config = dict(
    d_model=224,
    n_experts=64,
    experts_per_token=2,
    d_shared_expert=0,
    activation='swiglu',
    moe_layers=[0, 1, 2, 3, 4, 5, 6, 7, 8],
    normalize_top_k=False,
    balance_loss=0.0013,
    balance_bias=True,
    n_groups=4,
    tie_embeddings=False,
    steps=4710,
)
Below are experts of layer 3 (counted from 0) of a mixture-of-experts language model. Rows are named router (the router's row for the expert), gate (a neuron's input weights, with its number), up (a neuron's input weights, with its number) and show model dimensions 0-111. Each number is 128 + 32 x the weight over its row's rms, rounded and kept within 0 to 255. Numbers have three digits each.
After each expert's rows: a language model's description of what the expert responds to. This comes from a sample of Wikipedia text that the model never trained on.

# expert 53
router:144157080123152163051121174150122124153172122161095106108101081127120120174120129094145169132067160081149166127112139124143074143131155138170135105109088079113133127140169117129105134088064154236086129057076167126133131099131116125142089140173161085108120154125151066100127103134143088168135084128152127121136158181092146106113073140116
gate1:164137129122138144105128088083094150086142177130116163094099118129136100121139117125123094183100103117153248128161104112138147127126123193152141112111117091032138130118153133120122053117134133148058176118112135138121125135089147155172142162144140083040108136142120123130146113132115124164075127166174061138154154117082134094116133120206
up1:138117168142116119168130141153145136151079194199151134058121144116189142124163094139076164096169160147146195133126130208130121105140138178170151108129141100084095178163113184133140072103134177145000156087107126165095162141100134154144159092161189152094106105138096023192153157147139151211084127196147192166154159095113146106143151102107
gate2:154134118150130104117119163113191133160101161132100118098118137128103120150109088069116176115150092067122113138068160152166119119159100112088105114143101114103112155176099154104139081076087131130070146139117196091099085122076083124127123139153168093098131083101163089117182127189124077119086115136122134129110132077170169135077155135140
up2:178136076142158093168110160099135102121084121164126080045079180134153078118124136107173131138103133081108143074114119126125100125165103107104161172119112131114099122127143168061171109040074146140125055134148151093087067145038095142137142123130143120144132057137160129143158179199084088082152103126122135157174188098159136111065139160154
gate3:130106081125162140122088117134128120165132114114079075139146150155064107146071122140093098182122169188095120084099094136060093106123157166108159125155147108089094165159076106125121136052098173050114153127096181109172074113121121136072097104159139149127175086132110092115127123166085087199128189135112179101143098119110129111091093149123
up3:152134157135142146117111108151110152118106119183158131139123179095105054132110154139108143103126129136107087112139148189098067115137122147097142155155149158095147117121133138160109132053132164120185128106053143169140128085072167168113131098132102111130169085125195120152167146147117079170084134078071161175098172074160148125128063184139
It responds to: Endings of German, Slavic and Nordic names and words, such as -heim, -burg, -ski, -mann, -dale, Kröller-Müller.

# expert 32
router:112133121096149153027131121175108159093195179122120147158104066129101128122127130130137118136144170106149125136119087102108128131121163096137109070159153094124107134081148122150093115139094158184101151137139131081163086136176152097131100158178189147139147116160123134103111099085088136134157112140142109104184159136074087086144060104089
gate0:149101116106170103113161162202105060083155153161094092138097142143052230132125118146122141138116149128154130122123114102093109155100131118127128094125186080109082119096123046094133120128137100149069134115151174121148126097131150070105134122183167133089101133106143126138081148078159152166131095129172162120174117129127117189104069118099
up0:169085092183117220160081134119169117195095136118128100089154126092166142154118161171164153143155164205070124163141186178115125135154110140155151120105054139101200121164158138174144123114092128144099106123109173118139118164097142084142130146143160074132140120099156070114139099180179155161118125144169129175143153126177156145145173122108
gate1:168169157046162053131159120165140102140164132133173089134100106166141125128156114115141059072214126125119095127133053158118151155174114137096140113158159081137139103125212086182134140128150091100164117144116153161142048125126126124113134128156145123123132135123116153067141133128114105123093131086187076182127115111125111106152144091150
up1:156104123107148063097083133145130110115115126145107207114179143114123090076167121159142094110134163095117108110127104169163148143158089140083131117142169101182104066160172160120146115151128156099105132180100128115218095121130133155187169170188125121114085163167144169086117145163073127145121121121211124171138115085110125112160170160115
gate2:143124118122105058154082137128139120121094137127117175110092120110141160159130146175177184119140181103149102111173168106171111062066153143140136153090151113120117165151142047097050169177088141180120152152120117078156091077127175113122108153149120145089170099094125133109111109142147137128134063117169112172089160182123104135097105120118
up2:124108105166113118157149124133136122078149100128094127112128105131154123132113147155123175148105098177098084166154170151145093089168190101111112133173121176146138196147103152122132088199113103149088069168113146151143169086111125108150132151145147145054089095126093155119144167172095111136128096120101146156113183117151158149110125148158
It responds to: Two-letter uppercase pieces starting acronyms and state codes, such as DO in DOCG, MS-DOS, MaineDOT, MA; also sentence openers like According, If.

# expert 27
router:166143133129097164090101064159099112142117222151146088144086108149110160168139080136103134137083127155103145093121085128158062064163128136155082137161136108088124158073149142161146153115111155132110127080145126122173091165195126167106120177190164121138136123161109059099111100086095162138166117160132075119185188146131096102161089091151
gate1:093145148154105227118190169096130135169093145124157157112130079156152115163119129129184106140109084086178107134142155128131138130110152130176072162151151148063135110066110117230097117126121051132109154136161117130163163130182137152080099117115155133157115083177108104114155082166120109159107156133149120101164175157153095173107149184144
up1:117089138103108052075082124182137096166109083125080122127075162098132151078130118073077123058140120137140149127132120202084080130157190135169113110130194076164066136188108133096113104113108138160124109162119169078143111104114143109155086116104183135123088128087131171138155136092120173078167131129134100138107101141157083138114138055114
gate2:141162116142088249136116089136108058164150147130176121096089129123104169209093125083179125133132178156121172181135138082126103098192124105126111113145122107087117140114136115120143158087132125123093178158151178140097090163158157183144114138103121128121144106211152128135151055108097141116163134121140160055105140212157111161130066105110
up2:127091075149106106102116158135159077139179124178056131116102115156115171117121130148171170128096079148119163117155184133068169130115125145126121088115119077154122127135143142155158147131146099144098128152119119109158202113129134106123094127138077137134153176117101097204117121122151138129179140196115105103072075090100154107120147153145
gate3:126183118034135154114179092137182137091144148156114086156119093089057080092054114113146171113148104158153135079104091125166208165168112148063107106148174166160123185100116115148096141162070150119099140117146030105128106131168111136066194111131159138129125135118129120171121124098143116109077098081152159119087149047131104131089173112180
up3:149116136125112066089110057091135134073116104156125132184141153115151141136107141122174122117139064116078127120083144166122127137193142087129164110134116164150141126180109120185111098154164111161108164099125146129093173137085176138171137125125126113159160202087101131188092167172141099102182147161097119141056116061095156138137105112118
It responds to: Commas and "and" between items in lists of countries, languages or objects, e.g. "France, Germany, Italy, Spain".

# expert 42
router:097141122123101165083141109226110089114120140195149099113103156133119149181131092097139193143139139110182123105119121108149095125145110060161125107129155113140078085128160099119139153058067137176127109127114168102138103143121138107097143108107157156137156130154183100126179134073103090183175040150170137112135161163120138120115102072110
gate0:127106149123132105102132146113116179058117133140121186139037168086095151172192137094120082107113143124144151069139106086113061181121140108144100135141175128079120124114187097201155152138141175151119114177138110080167142131116137157097203200109195130153113141148127132167172127127139140085163173198169149092151132098095147081130143184070
up0:164154140148119151121125116135123118166212115099127080113168094153144149092115100118146164133137121152067111165155159117133174115146130188102153084121076088118130134137109119086110128149110081152087133101121168122167122112136126110188090131157045073104149123106104101100058075132120157187092192146120121156157095244094131172116147073134
gate1:148151121143130140058113096141096181091148124124102119136090103118113076084154136158150139123118091097132143158144120134152107101146128112081101106188191079102136112124159107095113091108163085137157120117107141136195073108098178139107110131142182102143167082134094154104165141148140114123150069129130149151146116070150144085151103156146
up1:155127151147089179125101119133103132130109113104113100192073119071092144132075159128127160082160082086132137147150160133156115122158108063127142138139135122115135131107117173058122201168089118122133029150076115139057112095088154137110146097102144108157122178084121113076159113153100086107103089127145139150165178167145124144079133192077
gate2:128065115125100148081187083090132138148128173105156159139134130164127157121073114094129170142142129081162174061165113179107164083138127139122153109137111157166166119143072095088116144144130163119121143136064166137105104113101141119164099115107155101147141121168126118096110068114072104116127087126173144115150126143138117125148123122172
up2:148117119150165114140106132139125147151112125134083121118125091097147078159167108143144060099108158155080129128109100081169122143130144136134132119132137081054151187123130156140188123126084110116146129086173085111148157141124089194136110153151093121052127072114135201168107151099125183108124199149116126122132125116082090136049198094121
It responds to: Word fragments inside French, Spanish, Italian and other foreign names and words, such as Fé-min-ine, Bérang-er, Franç.

# expert 28
router:097090144090114149111136076192175117144184185156104103115077160064120145179141110123122115127116122126155155091080094126138113065121142088138114100159103109099145113125131080160081103088065154161129141142169116079161123114146128111117171146126145132144166093119139150124125143104115183169163066144208079109120142123105039144099126090122
gate7:140161076148130093128082078098151080171147118105107131114132152075126132187128060148131147128088147206080193139163123119181129154155077094167145095101076133129140151104134126190124175128124176102117143076159066097092168138163109162089172108104154094072145122119140154085065073149066083109040113192128138140206147175108131157138158126052
up7:121090122197108056171172136118165110146141146090126147096161171162137127158116122175103117105107111134143131176134083178105153104137115034148111127110084155140151176111106158159085131101143144132116079129150052109151201099133113129101163071116158143088165088083113174151105099130133156123076106157149133146120123121117107186098131143153
gate8:152115096123097120149077140159107127164142190124143108142174127100147147151134076174145099045048160137141136082180172138142116070106161075125140146102181108083120191159088124135111095098134145139141152095202148142107113151092114103064184117153166114142170116167099092122081145130149206142171138128133160123120091181114109140150117095101
up8:106140092152182103073154087114084137115110133175067102095137100139153129053171140162141157205196056170135122161100134149115175140145124186163114072115107086155117107125081101130125108104099118122052140147107146109109107111151121121164110141074107113062112159139140118145141130097089086152106102117082125113110120066180139129133130129093
gate9:153149091122177101109159122142104122163128090154090192161123085127113153139160118076174086133174082132089104132144109153149137139127112156171172112101176058097121075147148087204122157134057060152126092114110104141095133115093048101100156161077094099152158145128162157117101133109124106131133149142127149153154132083135136129052070141122
up9:107149141136098102175140045120137129206158108145158117097085102243100142087167142140126103092182161136152137111104163126211142110120165144111149144103158139099129089119146123179086091156148163131145116113125103115073174070101153144081148157086096202121086092168156119174126124149183168086125138091083127106132115128126066122164066137171
It responds to: Field labels in infobox-style lists followed by a colon, such as Born, Died, Released, Species, Coordinates, Alma mater, Operator.

# expert 56
router:138136064156121189116118083129111150131159112153087174083097067081144143175134107119067096174115086143106143096167109125109089130128154134133085100165134073071115135072168107169122148104106152142137124099088170054157132147179115136120125108112190125092115157134118099173153101099142170183119123184146136076177191172088105126166150152137
gate0:177140153072112111093106075183162080153116142134148148134144132153108124120125104154130150128124160196100141088112105144127058166147113107129122076201146127061103107125077132113098129134091126086098134072098100111152155145178164153037121189087153082146075109171132123143177075091103140081193167136173100139117107152041073130118129135079
up0:161098152081145091138135075100175094173113106094173137149159163122114145098086126150100129115105070167101122130173055153086168119077140128067127110152152166109139098114134115104164146167171132107131140115115119138144168073069176156133190112040116091173114137117136130182149158117130158107147100079109101195156125097099186078095146136136
gate1:115129171150121171157095122153144065143157212132133155107140086062117125114140132153142160183114129161125096100153039157105096109112130080079057156110167123141093124130115159117168160073115070138131126123127136151096151141183141156178102097175180133059107104112139079182127173207149148092152163120140164140162134146116102144212075129105
up1:149123105157081163095109131166121048110141172131087119138145158104160162164140141162162105121132113169104119092150112121083102099181120162120088102120151061160117118164139152087084141094108097153140124148096124111112082143189163186092164166121160105077115088136112168167143163144188104108132108139210153134148159145153160163149102158055
gate2:137106133155114106117124103147122114112127151139131176139110178158067105151117128115145205143128099161118163098146084106054125113100119180176084102105093090083098147107168112144112122061122122177135176113092146174076112118107080150116108102135119103063091089154172127105122124088145084150055094126138126154129156160095188078138120108085
up2:140121151145161109184175154126122137144097102178179182115102108137054139154122065127135169037151084104139111113159065178084123116153133108116130104124107163072101178119123109138132136107127146127129124091100159191136184047093072110128069152091095197104065155103131143184197132123200108089095073069130078190078152068142133183133070138151
It responds to: Punctuation and function words inside quoted reviews and speech, such as commas, periods, the, a, and; also modals could, should, might.

# expert 49
router:146113108109121138128126061173138124105108130133118153143081104078136162166108117121116163128087142137168172138135152049126110131151177140180104074212161096061134136156125096199152182157098115140097201110127139149127083131143172150162091176096127136092121130183110133127129132115136140110162113113145119142163137153074045091166091111081
gate0:124151134110127170095101105098171186134127164152160174152163124158124086101119159154164108121151122132098166106127135113112082194145152064170145057199116130099074083150100122139083072116118109137146158124178134104128070172159177123097135170135153136147150133122158148158121038086147118153180090147149152148127160185021067116165081084189
up0:060084115134098145181143095075093107150120175130138157162086161121111090179167088127093121163116160114131119140135108125138119171146110119127131105123142156142134094137058158105137113149108119097092126178108122199088098125137108147119146118132101120170141118177137155154116154158154062132133228141106169174105158163109087187092123143078
gate1:091127088066112174079084133126149153096098185147106119152115119137137069063085166096171082137118079117112111087117095129118165151153096127144105065106126133109161109124135128122084132083135082141141136120145088103121162139216120092138085104177088153150116102083175145144129156158120103132104133128094138120171121125132183094128158111157
up1:154157165163119156134176153156106100122152105094155124089151102110078130200174059129108118162112194097102112083109166113165086110108150119111101139190100082059114160104119079073053084101100158191106079137114139108100095152135152123145081165189206122133152186139100115198164123113100171170129102138127115182103157125072085101108149152097
gate2:194181156138177101081169164153077167176112125171114074101122123074080189106091112133157016104130106092119133104096115146072139148164150085146156169107093113164140146130170136107134104178135159109163110114131132077139111112150142107127088161105080080163081170145095066147137075103080155164108097094184139163138098133067143129127097174164
up2:113025167148131141189153173130129109131144141107187100117153152132106052135114132145171138123112154166092045039141110209096108084057149152105153144133118161139121168087128143102154156137086153134099069107103110158133134050174171164092133142123122188109158094176148088079145145094104173112120120119154064118097147105158130172079113101124
It responds to: Verbs and prepositions in location and route descriptions, such as crossing, border with, neighbouring, across, was, plus Location list dashes.

# expert 35
router:113092132136099140088153114117088101110186086182134150093097143117102202181137118116130120076108101141111092126094088072129106134117116112142135080222124112093148158100131115108116152122037111170118142084151158141102108140118117146126132118161156167119091088159176059161135146091125148174195070122116116069197160143093112061107156100102
gate0:159094166211110114128102090078095117118088080134159176102177161109162134116135133151165111152053139150127116168127095144140074043084151133182149171177125127111162110095161108136166149092168118190174093120140033137131107123139138106160162095175177119128152108126120134126150101114087110110160115143163141088122126156120151102102173098121
up0:158108160149136142124137158140095126116031124136138125139149195134051122120084067095128163107151111086127092025082130152154100116081110153121122135134100122119143097135145082104131134061056118107107104158108144119155123102108076119155150175098084157093161146074167112168145123115138091079120143083146143126111213098138166130103122141097
gate1:163115184120119079065105152078120160150152163177131077093075094126068113151115119129119132164142154111142086113154149049177112170099099112120098106098129180102153148125144120066155128147059126127138145074175042138169164100138110094189132132126104099111164116095138143107125163139155132136095127157115132149119137142108175102164111225100
up1:126058080116166110181134094111198121129136084099151186201119107090193147139134117154113125126134114148138154154154108166098143128145167100111154143179161096133131104113133111134122096129138115122111150196081195130106079134131162111065121096065147123171155130135136166156168135080142116139139125092146110145127094059151090176106082060166
gate2:120102132152102100123109138084076100157174120117146108112148179092105140146105147180146137087125115188104129159135116154154164161150099055132154112139138159131144157117114155105094149119145087096193190094115143128100100171140085168033123109097193154121083153145192150087146092114173144137177169103152149067113188103110101168108121152129
up2:080114119118189121151099163148132092178098153090144159197163098145138100103093216135177150148164156081122130124112159131131106137094150066145115153110147124161078106126111141089155129117129143113103072140116140086167110144136098132046143130146114132145153155134114111144089088136104075169136163155057127128164112129109156147082079130127
It responds to: Final digits of years, especially the 0 in decades like early 1970s, plus parentheses, commas and periods after dates.

# expert 38
router:171166036139136146043138117156112141174147117166131127114103046121110174144145130149118153139058133177131180147156092129092097115131155168163128066094095102088104149146170100145099138133143123183078140102108120113181149138132141132174111153182130124126082123166133090137098108123161138121132145172098086141194152185066120110131123126129
gate1:159123138133118206059108093111097139142138124147080104099092041114125127177127153136154106137079173154128136158126098166131138154201133136166089094106101135159180098087171193085161125142178128155137082124109143118130113170170081164124128147107144130096146107112130101133110090116105194123116124163154159093125152080167156159200157121103
up1:135140157150103169128122076082085107151109147157104073105154110080168119152124143154135134154099163172136100145152120164206133157171147158083131106119114191161179073124167164126185185170131084118142110141065126166101081176152132172145124129131117099111089105103108122183120128133177151098100172186156162091120160069172150185174128090075
gate2:166159117154094117120133099092088097154125143153143111206051092134142175134173094191074101180168068144139207130093132153140123095125136135131079119164123120098150081146113171106090131086134117143109142093146163179134094173154141140133168194124172119075046124175130126135092137138122131147111078194105103112191151067102135083104117148116
up2:130158167140141157133108124108078151136117125151142164136182101163192179136131170159109089157142100172180182158207123134119094089117141107167104181199092117100115096166082177141108117150129083108156112127156176188165111132101147142152096127093105096100087131194093160139133176157148109144099137195107141144184118050128192090119112160173
gate3:096114176207113134125118133124112112090167091097142146144100111138120108169131114127099119156147131181111093140094103098089080152169197106130072131156137151102146174145197171146112206141106122114115106120147114123129158119121139068105102186180145190111145147090144034097159097110101155123104111162099094118169147134123160095137188163103
up3:086106153185106167155126136102086121059137084075152155112104111174138145124150097146158159150136124150086124158199091107118122204130144150100099091115189145132180143139186155154116196145119062110105087193142110131113127096109072154112147135174113190129090058126148142159126180114168179090107153160126076160172092114143183163159154163101
It responds to: Mid-word endings that follow opening consonant clusters like sh, w, br, sk, such as shed, wine, brutally, skirmish, weakness.

# expert 0
router:100100145118113158098167103150131157115139174142165129092091055089130203151120131109076155134096108165191164099123134175150092117130137104137115135147132042111139114100135096146080130154081140159106192143152127109150095118150187133147105110121131137095113129177093040093125096127116127145156139209180082155167153178094083096068172113127
gate0:123107134122042099113165151143142108168112127151210179110050115170148153156112093133151131113091164133068131081116164114096137138127160129116203148118140104162175129105104156146086105149095130087126141090156075117152186118193190091081069160106138132117125081093128129087175153092141151133098163143133157139074132170161074144133102125147
up0:154055142206121080118181144171169164098174164188166180125141120072116100087129123107098158116101084149173090171167123139108118094103084210113149088163135135120184163172146126120120147100107111155126127068101084172107134075150098144147115152131106119142096179168113146164187140122137142144130097078126153144112094094146143148106094124107
gate1:157169155119151171158168144124158090112143173147146144135108148146094083094176109167155103126112102164089133102122137101079178096119175120079056145118110097144113133109078113121072190138131129088137174119173119148142147177076147099121128106137167108074121132160108071155135124125097170134099142178130092109113131118120098112116112130113
up1:131172164160119134177136116124162158110194126129142124147114081148106122103128158109080098118094128137129117120132116145167204133084108101134147124067128163148119121054110159159112153136097113132134155135167091161201136136075147154113142149116102160126082103099146076164133158182088130157126152160149139079108105128140064128142150126124
gate2:099164113099163123132183132158138102148158143168093146097161072113113136139100118163184102178167158164154155108141121088194085065137171157112132066097203086107117140159158090148097102160091118114092171125109105087069142130161192111154125135104201144167099160123118150096098111107176064078103151120148122126141121130126129052119119122115
up2:123166130122191138163127092134122140099200138157150177066143128130147134148141123150167136093165185078122146168143134066167118126157108079125122140122103159109116170136125113171126130148127104166139181178098144140086143164124130156156086063111158162104112166124103128101070143133137102159180170139145079126144147095100179067127092148086
It responds to: Demographic statistics words and figures (population, median age, income) plus LaTeX math pieces like frac, exp, superscripts.

# expert 36
router:144136106079123125125183141203129104131166139163111127142081026085133157169138115121125140120090162159153163084140126097140079123078127118127124089153105102099106135127160072180134159113100155110086142131165132101174131155163167118108114142172134174043132141139100102161119110134114173105171172176136162048172114127071083132147121120122
gate0:132135136101096125071089095120138139191134173080161125149142126099056094138160136154144129093118165128224154201118151121126129168163149099160067131115131111097138086172189114125123135140070110092124129067149101164100126157172126097074092186143093140115115151140089130128127118164154082120131099143089100122193118123051120115119106115081
up0:175127087166146148154121162135074125052108127127111077159188123160164149133102162115081103150118111170091116112070080155140121130156058183152109106148088166150128064136076123199163168115167110123088185128080143142166089136199120129145136057129115175081104134209136133160085085103147120190094127083134121090075114157125150114130073120158
gate1:159085135119095121164119108135126129168107084084089134132198081133072186131102145107087145089101060178160124147165113161119168132094125092127168086122076090121118149138139145125141132121159088165140075101079199084145142154119156134208142152151137140127103101131112128137162131115161104154153151093132164095122155167112098141128195165152
up1:159146090130103187099128098100108126078119176165146076121107143085138109110121118149129112105100179076121145111188070125140118127166086143112192123113031095104157149089202075093103124137099108128071120122112145124061137181152123135116164140099124102140161177173093091186081081126161079138151093166165093153113158148135119148143101098103
gate2:147115131197121117113135135150124124104135110156169167141080119150126088167115123112129142158135077197139119143113066101096110117119070130153116138142179071106143168132130112089060097119134161088116136115098133145079173092144120075090133129142172155121111119110105136099184066089090176135155099096129107088128103128164134095092146123219
up2:121158107107129106154140137130122181151083170119077117131141125096164122117142174104113086146129197062181157166119159175193130137176109137146160178115088100066092144121164140167187141179164192109186156107129162113171179156093118136148167115151109113075161126138124120117082131171142131103062176145146186153112128137142074142099108156117
It responds to: Subject pronouns it, there, he following a clause break, mostly describing buildings, grounds and venues, plus table row breaks.

# expert 16
router:111120066111123112093122124161156114119183159173114083128087061121097187152132083168150173140127104145143153184087070066114126124108124129109107067116110099106076164136129091124107144168135181142067134080192169117141135159175132102094129178125137139133090174137158058114130100142118110197135059121130111133178145187076085110121128138130
gate0:187161079139112136104146118130120147120127141146190140145153118123108172117178110126149127171148092135109101108150119084059069151094150107149090106099142172080142176125175086172128114147113129104087118144139127178182123056184120114137158160056152135091145116202113109183121184122149159160169101119186125189134159178150149103146154138135
up0:131145122152124151135168172103122130104134169107171143162114112101090173120159117119149114157196107167101117128086112110145087135114145101135105134114075128126164147075193088147093095126091135126092122129156092141169074074140119126096123193089126092054166159191103145096170099154163200199171082110129160159146134151150124137154153143183
gate1:105099125088106119173096174109117190115125081160063168133126118153060106106166196134203115151146086163101129150091140111104159098126066107099135074134175151158096095077158107074092152188127085124078123105182078123151119157134185142141077165112146113101127103125061157175120103120138099154134117100106107125073141109089150137084169083112
up1:136124149130184145159106139155119126136159113126142079097141121141168099104168204154092096102145124121070122122053207114103174054126129144094097120101083132148107121088155170081120074122081133125155110156183123081128105173108179141124140132104145147110175144124147149160137063107145128157104078100136146129144113175043128203066131148084
gate2:049124105140111099172171130130129114167140161167136157144074088096098126159173108075067070123133097099138110180100127101172067130066114102123174147133056100189097101094148051163121074156147116110067111096132135170095116107142149158106143164124072135184158110108152117080084130132073159184095125163142116104120111115128107117092162106097
up2:107123122174160103158136118108104162070133120106179211077069180067154147178098059111135113151136090174074081164112124096158149157054134150117151127145126132170133125107127097124180141176180126144132133156153167107144105080144113122123098176150133185104121130139177102144105136104182188142128156116074145129101112146180101115123142108141
It responds to: Second pieces of split verbs and words after a partial stem, such as inst-all, sp-ur, refres-h, plus create, build, and closing brackets in tables.

# expert 10
router:099121128146106130116083151136102125048153201176164112110101127086139140191135131168158105140163142131170157146129129059121117089088115092126080102122131056071118143050146128107108156165105132138147142146154160146152138157162089098116108195137163166133115101124145099092124143093074139180144096148146109127149161127053097093118167139112
gate1:084119167097125152111123122146093122121140170112128092123166115171077180135145050049130157139088106132165129151096160121177187095163070176120148118110102167115102161050142157112108175123152159182123051097101157119073128120105100150118115124156118109097016111141177072106121183178103159154125137117087112141187129074136132095190146097130
up1:175114127123105134144169125149105182136062170141120117106096102108105157183108220187143113153132156126081184112071115140159062126123127134127134155148125127145150100189069094146174089081119105136069178143119087181146109134131148118189144104117139107128150166152096114137152123111131141088101130186189150121128186156113106209105111078133
gate2:088136072133057099131149115151118127132143170133145199119077110111080128130059116161214111149144110111156115175129146161178114134091128144182091123189123046171128182093118135132125115170091137146139161168174098147126148175110123103093152142146111170191113129138173132112107102089097126093121118145155160152152145154081063179155095053080
up2:124153107143109178150158128185129146119131078092120120110139112067170185150105134100122187140150094135104071130114176157146079164112131115161137105123105147192152134165145111167147096135092137144100131156133106094107094159153152133174150146121107075154102167196121186134108119078140087111186191150152125137175084170102138161140140097137
gate3:113212095113101144102091173157097131095135197104112078139124118120128138186090140185150100153134141119152168104122165126168067091113103156177101110177113071133131198113151126135109108183094089119122140171138082125172086223193148161157131132181133138154149105132145141076099126082094048145130141159181128158135133142047098171127104111100
up3:155111113118126157114165138132148151114173063076095059107173121112123136086150120102132127085117131189124075110137076158114140138067129104126112120157092168156146161162136113189160116116196170090088131144097133114093098093094162135161167115111161077119067142179133151153152113157101161102144148076142071127126174176208093066074106112118
It responds to: Prepositions and subordinators opening a clause or phrase, often after a comma or "However", such as as, in, when, during, although.

# expert 52
router:164103078140112165111095119153144133135208163120126117099052046121163186162129116140088115148090126186166168174079089132111115155108108160203088071130120063118102171114112133124131194136126148154116164105157186095134104127132179123147105161177216129087105099197118067115097119131061154135183135111165124094160136183082131189139159139114
gate0:069169096131106122133055046140133131151148132138101128132121126091126152054169144127123116154156119097115202136143125154111124154097090141131088148073120184152112138092171162139155184138129163073089068089150128117145095126041117110118125120160149155120099149192101079110105145126051093151147103135132140112131132111135098139140106135136
up0:169083065192080203154089094101063125150172075138128086084071162107165138115148147103112113151137087156158116123108123152087137183178062147132092141117150116133113104142116148130154151104172147107131104155152129164083182143092139173089146077086102123124079142169134105134112108122040099112143140087121195073151126175190120175129168139091
gate1:123135111126116124147099090115117112174090124188079126147057082144124089117155099142171169154164082127135135137104105097149151115154052104172133107138181101101059097149115163181117139143130148111125106111156150132132132201134167126104126139062174153158103134075143093127127115149117142152113095132145173098179143124093094064124070118148
up1:109137166118089145139140110097152153148115201107084136114084122154177104123101123195153143121127121119111157139140121133094143128092067134126098122065186052151128170138073158161126160155160175113118124126080128106142167148102115152167124164099209106142128147088139059092144141122129095146109104121092125154152151124136163144118153132158
gate2:068067110139220170125096151153161129112198121123112107168084144079137145105105104105093124110152082121096119126154188147120132079093093057190119132137065165189171127096090090122164105105155114152179095098134140103124083087078097174118135144098129131119144138117104164210090098145095143214166200102077143133121164152105134144151099188131
up2:109213135156104183111151119108082053115088148139113141101133174166140184052200117163167106099149080135064049115167203159152176105142122189106126069107083130188162166158161130141155161162130091155142170098163102133125127064138114085109149135094107104175189125132070149188120138096143145140135114100141113159120157086092136112097116149030
It responds to: Hyphens inside compounds like now-defunct and high-ranking, and suffixes like -ently, -ically, -ously, -ful, -ed.

# expert 40
router:141154119169136111067094132192189151170185102127130114081083106153158208143144087139074153081105137146202170126119117110126122104107155130157128078150084070102099123120149102134089068130086130190118108084118172113159107184101135137166117112134152157102124107200146110109091135094150145167135094145176048098113156128118079094130116124172
gate0:117138088147151158130161167149159178203196124126115147159108133137124090127176096160145153112096164082178148165145045143089086180160157149188157111129150130127158217160118194113113186073118162161098116132073137156108132167119131193094135118113172172156110122126167124106112144129163187156167130195135092155157126165103137187142101103108
up0:136131133108148100141127136164161140209166127149136196151115092117149136119119065087108135099088176150171107173206068155095131179094168169140082136143140082082152153120130135097090155156136065133121173092104147070092164148063112144112126138074131152113093117185088102147147152170173106161154123117134119126147086093083107093152076113097
gate1:153184105102088134151153092167142161122092156116123112127195155144138149144101171080087152062130138087143121199167185102165101160148107148106105083138159099186164154172139120125107171113108127127121141090065066143135130130144126137143126113109099092129113217111136117093154163094131119126161116075150178148138172111195170210168104198088
up1:086059132152146148153116176124123136098124146157101124133076057150147109133146137153153070145152148132125159125105067135100114115089165094048067205136125152127118129163128144095133136104143133093123103124118180080122084116172157108082141153163204224119126080142038166118149139128074087114078070205123078131133109163179101119122152126118
gate2:176111111146147149116091110135142164149083116140142101126154145187158154164083103113141192118150096112042135113136122155103117154149184144112092158108118085100171144119150137108143136142086051102148141105095168125152138115102092129086136086074111051095088121132145104163189125082041086160128117123066076082081115149149098107176129171191
up2:156143095116132079147151140080106149169119108127076124173075115132171117141122109174138096166105160145125194136186141114073110090119122125144080154102118128148104177146127131098118153155187133139148183111121040129102183121122051126112162066115164038133147096097109091102067141099140089153091129128118095181118141121096167156064115165143
It responds to: Words in sports match and season reports, such as over and to after scores, round, championship, scored, baseball, NHL.

# expert 22
router:119146128097108156109149095168142109132111146144136109118101122140103178170153121099126142111102140093154124114110151104159064123128143062163124159124171092117124135110143104169157139074065136214100112133112178127185075103105172136107130155122169129063153124167169088069173139107059122197148091143185115104157179163090116078109124131110
gate0:137111119121181142079122122149097129113098122126122111121151069106203182100112136144173144090124086141155210166205161107187109094126157165169108089134142181104104121146128157126195188090150163163137129064146123144134090126145118084182185082131127101080175122141089046121114156144220110181082135118144161136091150128104170167168156132172
up0:103125129099063070138132082134198144123183130142167168162126157122091144121131142120118111177152175118101115141107114085149116193126174167126112069194079099105203157068121107087091085136082069067129129090176106149178091146138114113096075200157115137157109132096106114124123171073107138021234111176173105072145133153152102120110155085129
gate1:146081168140173137163113139134156097066119078157158142120181101113170180099081112152064112109056150081140095180118113164151118128127166165109106089121030091133110176134130109117145067143116125168130162116121103110091115064058188098118140181045143117149171125071144132145125149111153135145181113149094099114156083121159123137117129150129
up1:100080125150095130104137125157102103106131112114150112156129175232186153114130186141163065182125068128152093093134074123108145107100126109140050089142155113130106143155109137057122102113114083130116156144137120107132120132092144181127123117104115108144139142178111138100122172111124131161147086143090093133105163187134106146165126076156
gate2:141138122139160110102096174066129150104056136144083092093166133152141103116113174080138101161195123141193129103096144119149106135134138086174157096154094111165087068083161134174091191098083157168094082143115117141160141111111116080106138161147117144112088080185095070082164078155056124147149101187144144094120177204138118086129117123054
up2:102118101127102106132115078115140172212165127106142150120167137062091148142177101157096136078070133128138145102130094105081133120126132136067080125131129117142117156109134100159097140173110039104131174104129106107080094155182142112163100131140136114129147132131127173134111110118167134059083151118114081131180170097144124199146152162082
It responds to: Word pieces inside Spanish, Portuguese, Italian, Indian and other non-English personal and place names, such as Gonzá-le-z, José, Santa, Sazan-ova.